Weights of a small mixture-of-experts language model, trained from scratch on English Wikipedia: width 160.
Below are experts of layer 6 (counted from 0) of a mixture-of-experts language model. Rows are named router (the router's row for the expert), gate (a neuron's input weights, with its number), up (a neuron's input weights, with its number), down (a neuron's output weights, with its number) and show model dimensions 80-159. Each number is 128 + 32 x the weight over its row's rms, rounded and kept within 0 to 255.
Before each expert's rows: "comes before" lists some tokens at least twice as common just after its tokens as in all text; "gets" lists some tokens that make up at least twice as much of what it gets as of all text. This comes from a sample of Wikipedia text that the model never trained on. Tokens count by the router's weight.

# expert 16
comes before: " of", ",", " and", ".", " in", ":"
gets: "s", "es", "ers", "ions", "ations", "ies"
router [124  85 101 136 152 116  74  92 131 172 152  97 125  83 133 164 157 155 176 148 100  47 168 103 111  96 133 121 131 116 181 148 134  86  94  94 173 155 107 186 170  96 115 142 150 121 110 115  73  72  58 158 124 132 115 148 149 174 177 133  78 127 157  96  87 128 154  53 100 169 110 141 130  69  65 148 122 130 147 144]
gate0 [151 126 101 160 140 117 160 136 128 140 148 119 102 152 187 225 145 150 156 131 138 129 184 131 131 135 168 154 121 161 132 163 101  97 162 159 149 140 172 131  97  78 129 153  47 134 143 171  96 130 121 161 165 119  81 101 116 111 120 155 112 129 121 143 173 125 142 156 107 139 140 127 151 118  85 136 164  81 121 170]
up0 [176 162 155 141 193  92 140 146 108 105 139 146 126 183 146 158 139 155 148  82  95 137 159 149 133 123 138 145 103 131  66 154 116  98 160 152 109  93 100 109  67  86 100 130 104 110  88  98 165 134 162 149 128  73  52 151 130 123 105 192  97 126 142 132 131 143 124 147 183 139  67  92 171 133 111 191 113 106  68 117]
down0 [ 67 127 124  82 163 120  99  98 152 106 115 112 167 110  96 121 116  98 185 162 128 107 136 133  29 133  87 128  76 138 156 134 101 112 126 161  93  74 132 122 134 151 153  89 153  82 102 125 151 153 134  93 165 131 124 126  83 225 192 143 152  60 139 183 103  93 148 131 101 143 106 149 147 116 120 107 158  91 128 137]

# expert 14
comes before: " a", " the", " an", " his", " well", " part"
gets: " was", " for", " as", " is", " with", " were"
router [205  94  78 153 163 129 101  85 119 112  64 139 132 152 122 139 180 137 149 128  73 126 142 119 174 129 134 132 107  46  99 105 137 151  97 119 201  79 102 129 108  75 113 165  96 142 126 152 119  76  49 188 153 152 139 135  74 115 133 129 110 125 113 181 162 115 109 104 119 129  99 121 162 142 146 117 140 138 111 164]
gate0 [118 160 101 179 100 105  95 151 133 116 145  22 133 136 120  80 159 122 123 124 138 128  59  70 121 120 124 150 149 129 108 156  53  78 151 126 136  96 140  94 130  90 126 185 121 169 151 138 180 194 135 185 158 171 124 167 117 140 125 154 165 132  75 180 126 164 155 125 124 131 134  99 159 185 114 194 100 137  92 147]
up0 [144  55 132 105 150 118 145 140 154  97 140 147 127 118 184 130 141 128 125 155  94 162 153 125 124 172 152 122  78 142 131 127 189 122  62 151  96 132  83 156  95 119 132  78 135 148 110 139  67 108 137  86  99  61 140  92 127 107 116  84 118  96 120 116 151 124 120 153 148 165 123 154 144 114 132  66  87 118 110  97]
down0 [146 145 139 149 120 105 145  67 123 136  93 158  57 150 150 123 186 104 151 117 122 211 153  80 203 108 118 132 103 104 121 128 147 162 115 108  93 138 150 134 128 135 136  79  87 145 139 114 125  60 136  93 101 134 100 111 101 190 178 135  95 151 111 107 157 156 145 140 110 107  71 160 208 158 109 135 161 111 127 176]

# expert 11
comes before: " the", " a", " his", " an", " her", " their"
gets: " of", " and", " to", " in", ",", " by"
router [174 110  99 166  99 129  84 171  95  83 196 150 201 119 108 139 161 116 127 121 182 157 135 148 118  89 136 164 161 138 167 174 122 126 177 161 145 142 129 109 116  73 142  77  95  53 120 152  54 137 159  79  66 108 124 131  95 106  90 131 157 161 113 170  91 153 153 115  89 148 150 116 140 200 170 185  94 125 117  72]
gate0 [ 49 159 115 178  80 105 150 140  95  87 144  99 135 162 115  84 128 153  82 152 169 180 106 148 192 113  76  53 133  87 177 133 133 154  96 189  92 109 153  93  81 130  78 127 157 148 110 149  81 102 103 130  68 162 112  95  87 185  90 178 141 157 103 112 185  98  75 143 188 106 162 131 150 152 133 119 145 135 133  94]
up0 [140  62 118 109  67 131 137 169 124  75 112 107 140 144 132 117 134 198  97 142 102 122 149 149 167 121 162 108  68 100 145  82 124  99 169 183 146 107  82  86 135 147  71 120 101 216  92 139 123 116 116 137 154 160 120 124  81 182 134 167 116 154  32 160 139  95 133 152 128 161 161  65 173 112 139 110  91 127  86  87]
down0 [107 150 155 140 157 100 129 134  97 135  78  86 125 108 143 131 140 124 144 195  92 144  95 144 124 119 134 155 106 112 109 195 121  94 107 121 108 121 141 135 165 112 149 136 172 100 129 118 113 150 171 124 138 141 148 140 174  99  95 133 155  84 123 204 179 159 125 117  77 129  76 131 119 114 125 158 120  92  59 113]

# expert 8
comes before: "6", "5", "8", "0", "9", "4"
gets: "201", "200", "202", "199", "198", "197"
router [127 183  73 102  46 149 120 132 113 139 118  92 102 101 125  69 159 163 109 148 129 148 114 128 102 130 136 115 102 124 123 129 124 118 136 111 113 157 160 159 110  87 207 138 157  83 179  80 180 108 168  51  85 143 123  67  97 145 157 161 122  88 134 115 138 135 145 126 116 175 113 129 139 164 147 110 149 147  53 116]
gate0 [116 144 112 139 157 199 116  91  96 119  65 118 103 137 160  86 197 108  78 116 187 151 141 113 138 125 130 166 113 146 111 123 165 143 149 174 191 164 130 109 137 139 165 110 160 146 152 135  68  98 106 161 142 137 155 106  66 124 114 140 168 151 114 183 108  64 157 162 127  75 115 152 104  87  91 156 146 144 119 101]
up0 [125  96 137 145 101 152 139 205 147 119 166 142 183 129 157 115 158 162 151  98  34 162 160 129 143 153 125 111 143 136 178 107 105 138 111 128  73 140 131 180 127 153 118 116  99 138  88 123 163 102 154 125 152 110 116 188 151 115 199 127 110 160 153  79 163  95 116 128 132 197 114  89 185 142 147  73 129 160 102 171]
down0 [151 115 111 100 151  59 156 137 129 139 138  88 111 156  14 129 122 137 130 115 168 136 102  87 174 143  73 163 160 140 140 172 126 110 200 118 165 118 111 117 124 146 136 149 110 140  82  75 189  83 144 138 113 143 122 108 147 105  87 140  90 118  44  80  62  85  88 110 120 126 105 156 128  95 123 190 136 132 121  92]